Weights of a small mixture-of-experts language model, trained from scratch on English Wikipedia: 12 experts in each of 13 layers, 128 SwiGLU neurons an expert.
Below are experts of layer 3 (counted from 0) of a mixture-of-experts language model. Rows are named router (the router's row for the expert), gate (a neuron's input weights, with its number), up (a neuron's input weights, with its number) and show model dimensions 96-143. Each number is 128 + 32 x the weight over its row's rms, rounded and kept within 0 to 255. Numbers have three digits each.
Before each expert's rows: "gets" lists some tokens that make up at least twice as much of what it gets as of all text; "comes after" lists some tokens at least twice as common just before its tokens as in all text. This comes from a sample of Wikipedia text that the model never trained on. Tokens count by the router's weight.

# expert 2
gets: " the", ".", ".\n\n", ",", "-", " The"
comes after: ",", ".", " and", " of", " that", "er"
router:180139188103093085142131113132149124065168177142153164096186135144124088126151151107147171142122100130094172160161185094164142150121096163111104
gate0:149120115138076057140128105064122137130113141086109133138161188124108115150098118126135122133124109064112056125141098129123172110163121129121119
up0:102171127120099137194115143094139173156151150132110117130123121176130106146122121154119233137093134153112082148065169145170134096109134175136129
gate1:094173145049086077125116125139137146132097125202126156084199171105145135138179122078184116152164118117138135118133096114179108150134062093118151
up1:137168093123088101086225107180146115168159150109096112082093117110130124128115153107141071122125114071112084085142138194099144107162140076123153
gate2:157085154154121129129129105168135114188123112114158145113196147125074122098152170133142135129168133111092139146137125120106184115131060113126079
up2:169089097082157143115130113144124152155157158035085179091097144090084142116107083067134119155108125144139149109141116164099202073136117177136194
gate3:129101121184109133139118123155169112152121089115099096171132111182132186154142096130122109119143112075105140153121138185077165168098112099129104
up3:138178119083195156092144140122163084118136161169150146106089158125113116081120095157157173105122146157151134135148134151157084134138146146161111
gate4:110097115117103077157181152119083201121129176087137132125199110139126169160174105168112200129106135092155120182113129105162117161137123080135119
up4:108092131199126103189144128152180152073165166104099128110135085085155132127153115092118203112116136078112182172093146135098142161160105095182108
gate5:199102143129101118135129133157131093144180156059091168186208149183147146188109209153130179113103120104124165141127147126106106080125148114121115
up5:143171071137124127137122156132113095141130163133159125120214141134136210200094168128109193109160147116139136194130132137154175151177164123119081

# expert 5
gets: "9", "0", "8", "6", "7", "5"
comes after: "1", "9", "3", "8", "4", "5"
router:136174144149092164161142118165099124124161128120068170134160090113183131108130136104199163120096097131133118145153161096106156186052103122176118
gate0:147114125157149112082129140170147144160139152129145124147075143124090137121138171128111158132090118089116122117103156164113110171167164096170111
up0:163138141141116147095122094175087138122130140109139213089126160051094138094163150145120104159110115149105161061135201183116117067164122088158159
gate1:122096131104131165140101128184180144124103141162128105109095120136183152120156149126156122091109077118121098076142089207151171118155197084181087
up1:118154148147102130152155122124162131090109156080134117174093057143114159138124131095086101170148157133129198137112208096051139126163122155136142
gate2:112124159170078106112109119127134115098104119142089129100136103059197170061135137141165121119149088090124071147160119119119117132114197106157103
up2:143087125091151124117084162160096149138145092115158110094201128159132108179130109163122149136108136137124143113120161082122091127152112091063134
gate3:101114115159088118113124149047141153089126104127083120154204145097126156190120136143183171136151108145134094123107136142158111175113142092134128
up3:135166144109110138126146110169057060149105179135104166134063062147123130152145185089121121121184118152104138152151150197136110101136093117146135
gate4:186137139128104085190120110088097117034120167139124196079128142164139056187119125180113085139130087096087162130121196109171129157130101068131181
up4:092069181114174208069106148123138179131164133123070086139129180134137116132215116109115224126088163130124142161139137105141113165068114182079149
gate5:112062135115135104141131154056112156109075084141136170120135120169147137195147086130083135114141140112180126101107099098177165168098122103157121
up5:107131143141099133150134143096142122145056105139137112160205111112158128186142169153165143131172131112127090125120089128188145148114126054132088

# expert 6
gets: " |", "|", "0", "==", " A", " at"
comes after: "2", " |\n", "|", ".\n\n", " E", " L"
router:159161146117147073072073107152125139069134127090136134098144101139143130091068117131104162125042099090095148118130172135134143119129119175123170
gate0:107077148140133092100114087102144081082117182112192087136121139165101123161119158093142114102154124121172146124146112145107148113125081138164056
up0:118165180132099140161160172164106145155127136171077130209104151161159163169045139161133170146104118125100132114144129140134129107122161196133141
gate1:182103175140122117158094145116120168101124125136172130124089165151125130150140102167105092139144137137128189153089144087131127197133111126104169
up1:122099067092137162123120171157169108171132116136117138213187083154142149123066142147138127158110109143094108051163094034094143067100141124155123
gate2:158150110129148053095100131094124127125084111108103168089186138088116173092178153188164073111139129065100144161090176138133161112144139128076087
up2:126116126108113071088154130119143152136141095098191142092148103137134131161115125101064166143159139158149127053165119124137169138107102136136092
gate3:140117158124114151071080100169089138099102113182132100148175165101155083133131156174118178117078100097115180083098136172115116151181077119130125
up3:118147143150152084149098122165110108097112136123134118007133104148114119126150134129116121147194114144109138133142176102177146097078116178159085
gate4:129129160099116140135141185143140130105096107138136105113125136105143136087151129156137162126147103118135123183092216141094092074157130101131074
up4:117130125113133092167093139078116110139080143116142139117124116046137084136139114125138111123164127190166115140144095132161125111103103092196155
gate5:094131098090131107138153154121164129121129121091133135156190113135179086119042144148147129123145109088160183143089132145072162069135138123137141
up5:110132130130137115119141110092108161097154113161110178182102124185115130085136046122116116160141123105124052138095151155194155107125133139172075

# expert 1
gets: " |", "|", "a", "v", " O", ";"
comes after: " |", " D", " |\n", " s", " N", "3"
router:137084118102128092107100109162132133150116128056113180087142097128152120074143183169126133091156085100134116103167172111111138147097101100180105
gate0:121093161150112114129109103103101131118220146124118134094115125149197103068120143162148135157137129114173139080118176136097158152112132064143152
up0:120018121118147119122130074084132072123157096157167126119138058104165143133134104133180089119149141108143131067101139148123099167122138122110181
gate1:155092194105155119092140111127127193152079158124121115147089099152146112158161139138163109071120096111130074057163146090111097154148118087112107
up1:152125108113121130140089156104124172149138155152071189138123097131096142124222125129174149098152128161128146197181166145108113125089074077135182
gate2:134134060056227126090095089117086146146142123113099079167148127154203117101072142178103124143153100129123126138103130098073135113106104097202163
up2:117142059109170080090131057146116083094113157055107127147124156093154153102134166190096100151093111111163131096119153172117139131144115088196098
gate3:159146110080076105102126052119074137162172196101064199150140100127104126173098171086057115155096125086090101089153123117082164072137051087127161
up3:115084082122160090113097083046111126167162102100093137113060074080143137168139140117116066112152117124107101043109129138080113138124104073137119
gate4:167083090125169104096113139070171131143115095126131129102140160112166018191099123135140077070139120109156125134088168115132103111145158094134144
up4:126143123102082184112123141094129144105108186070113097166125120076150124116133096115172081198178118135096116116106126112119153171106105111199146
gate5:128164120177178150111118149103075142136076157116046157188124084141136134123209097119124144115125096145161092137112172155146095102119135112151181
up5:078110121136134135150112114096132197142070109152172127118107152123129138183168161107154117084085131129115125164136120146100114085168115112137053

# expert 0
gets: " ", ",", " and", " of", " |", " to"
comes after: " |", "s", "a", "ing", "es", "k"
router:135149148149112112124078086123117122134183137079075156115148072156187102070108163142173176119042147145128166146111205097098120141088114163198180
gate0:100121095149109109136152112101099108140149127100057178095184133111224118144134146082105171104130113137142141209092113071162075094101129133103078
up0:119134135073140110128115142081123086178124181138136148127156098151121119111100133159212114111151135105123083056179085170119128115099161133128171
gate1:104107179132125127132126134113086079130108149124094198159130132197162112105134138105134168108111116065124185255121090131108152155121161144149116
up1:168163111105150136124120104143083149144180073159180097061114186086090078122113086138138088150126117165135060086186172103129099108132158077091136
gate2:143126154117103136113105153138025169150132061160149163143140164115137095164137176153127147129164122088118103102137204122092186093182128068178157
up2:181133185106125117123111131116124145057087104135154184146018176106168122157163123105073165095160160095169177112110193134132140117166142081102193
gate3:119109123133062135180104125188127134100141107158000154130073176200141116188177140151104130154076112148092191163124149151092162148116093153213139
up3:147063096127139095131154118095143080131107077069114169116145113074045120154135135143179079094138120155143167105086078140141108135074142106087134
gate4:198093148138144127148129159083151112148090092108182075102119183080109070071132114112154110153130126134157121132088166129154107082148173125230190
up4:078147138134162131132161143169106087115138194125156107172163106121128141075114116158163102151164129118123135170141129153136182123104148211179046
gate5:126100156157142123118118136122046134150157115111096140151114131114168103139110114168105144108129134103154141132119138160073114175117113137202140
up5:184117151183150145144083102117125139144183128085092187088134141154102123143159185154168126176036123115124198131123144144153144159137070179165150

# expert 7
gets: "1", "2", "3", "4", "6", "5"
comes after: " ", "–", " (", "u", "al", "im"
router:149170167115158057079116123142115125123174114112143154128157105104163074095100170135156153126038097134074236168204173106095123121140136169131174
gate0:144125194086120098189111135088086141108144153145159135149183128208134120162084122134144142071183132106104097082138178144096142087111169193175131
up0:131101145123124105160130168067106135104123102117140155110012121195155165161140156132126188127136147145098154115145210106165085121108130145173166
gate1:130131171149152120120128162175138087119165111142167166125084146130109084154157115164128111094067077129091163135128199128100123132178141155132157
up1:131153140106160112157053136155157152117129109195158119102120117142145116116100175106119094120153123149109099100166088107115112075179118172095126
gate2:163068142113132108119156150091160150135185124165126087159120124088169129122134091150154144146128138154112144108153134087206155120075148118178109
up2:101105093140100125201111098088130119087161064083101152091153151139104118130172142108171148137144147115137069104127169078223092125083107121107148
gate3:142140147076166114099092137144051107120152151192157139114090145104111120182106132162130100117129076060141134163116189119121210204120131135130134
up3:159083147113173195116158131147124150128059174104043106170107122121132085141065138110219191122062139179106124179163115124114069181135100160128115
gate4:156145072102101088131105113098160139093129160110097123056131081194170132163080157089103144094113100042106152119115110105065143142092118091168118
up4:099153211149069123151134092139065076093187102111104142176157177093089122088176173153148176151173122167155135118177113091166155076110092169124114
gate5:139179171115083127120140128176098136081101151156146112096174060134118129184154115157116112103107100158027176119162152083157141079097100147118145
up5:152091091091128115136082147062156093143158135062139139164172185140091109152066130133116127132163150099131112080148077146138132120103126124155068

# expert 4
gets: "-", " B", "s", " T", " S", " W"
comes after: "-", " in", " of", "\n", ",", " to"
router:169081121121133106124079138139072103150116142124114193108172083121178110157123141121161155100106089128072143173152181093110151126118077079099145
gate0:230120141068120155105149157135137141145093119182138144092231139070136141092118172172130118114152152060129152109162169119146179102155104172121087
up0:208112152110105112115131183119131120098099144164169124083169193044164148147124151115161136125133146082094138124172127110160186091172095144123098
gate1:144159106127105088086117141112168143097104148120127102142235127095143173157084117128104083130166095144109155134107129121123096090081170116168076
up1:099110137071077169110111185131136071139092157089184094129100134140112089119113158152127144170109110110137098090095148126084133172113131112124104
gate2:149111082081164125134123109181132132121069087122159080134170079122143175093074102178110081057077149077108119117155196184096118079138140127104176
up2:125111119079154079161041130131101136139110073100111154167141082164127121108110082159145115119103120146121120180159101111115053070167158171055189
gate3:182092156134140143159126095120135150147173154131133140088175182124127091128107102138174156129150158071095117091166133162118181093124114125128083
up3:191165132145138090122135081096129154134179121128125148140135177156122101116140143128107117147105163094036127195109155093126174088115117114141123
gate4:154102149120112142175099114154093132156120145110125193097060134127071085157099178107109137135117124150056149144151193144149174102099109090127121
up4:131150107156077136133173163133138173094132112151114073127093089143197139137125094087112113094141148129222137160110059080119119162107129160187144
gate5:149065136103147079139075151142069124157115095137157144175132149133114115112119129116116110170128124061032117122157122167073093066144156148131108
up5:088228110113114194150104148152193112097120123117096128124112156124165159104106083114153115089099132106187111112152136177107112111156073103146143

# expert 8
gets: " the", "\n", "-", "\n\n", " a", "–"
comes after: " in", " R", " of", " to", "ed", "\n"
router:202098129078163082126118127120088110144169125132153158081189119108169074097053146131122128077115073082141111135141134122074155126109146153168132
gate0:120115117103095069074123101168104161114046155135189079121148122109108105192129147103151082096153114101138165155110101146088118086091063150141141
up0:119096093162128109129088132051121167080132052182135120078070112105141162128199106050114130090099133096137099088188118121101166104090117191152160
gate1:187166156084103093119087124098138164138115118166101169153128145143142093153171101086125138096054132142125126168098194081160126116097123138198106
up1:145150118149185159109119146166156178084093125143186042111098126115162156156095154167133186126167117083125149127132082169116121141161129106091163
gate2:187160147093063119108112148213127124133135096116106154088114162152141106151094176103154118157061126159157096134115149114140146094127104138117153
up2:141090121171215114136170119048126139127102125123091104162168119151140112083177134095113151120135154104125180154052198138140069137116200120089139
gate3:209135154105113117161168055168145100156117115170135130133132095105172086120117163126111114137084120134130080097098064123138133099107082132110099
up3:152180147163072201174178079163142081125109158114106144170125102115168177137118139120127114126106102087153129129100152150137108230078100109182082
gate4:174128114166166125189089131106104087118108121146154128057091153148110183131087156149167195146127116119079155176184123170085126118136137125128084
up4:197133132128148154157089143108093150152139101158096154142117117155120111144091128081171114161149118141117154192144121071105127109110124127122116
gate5:091125078154110100079134136135130109108136122155103086210089175151098129100084111094170130092065106149097118138111160161098125108117157154144117
up5:177128152125108130127138116123114114118104117158114136127176095123120156183153131130144135128185164184109109141158113099226188149148081090129147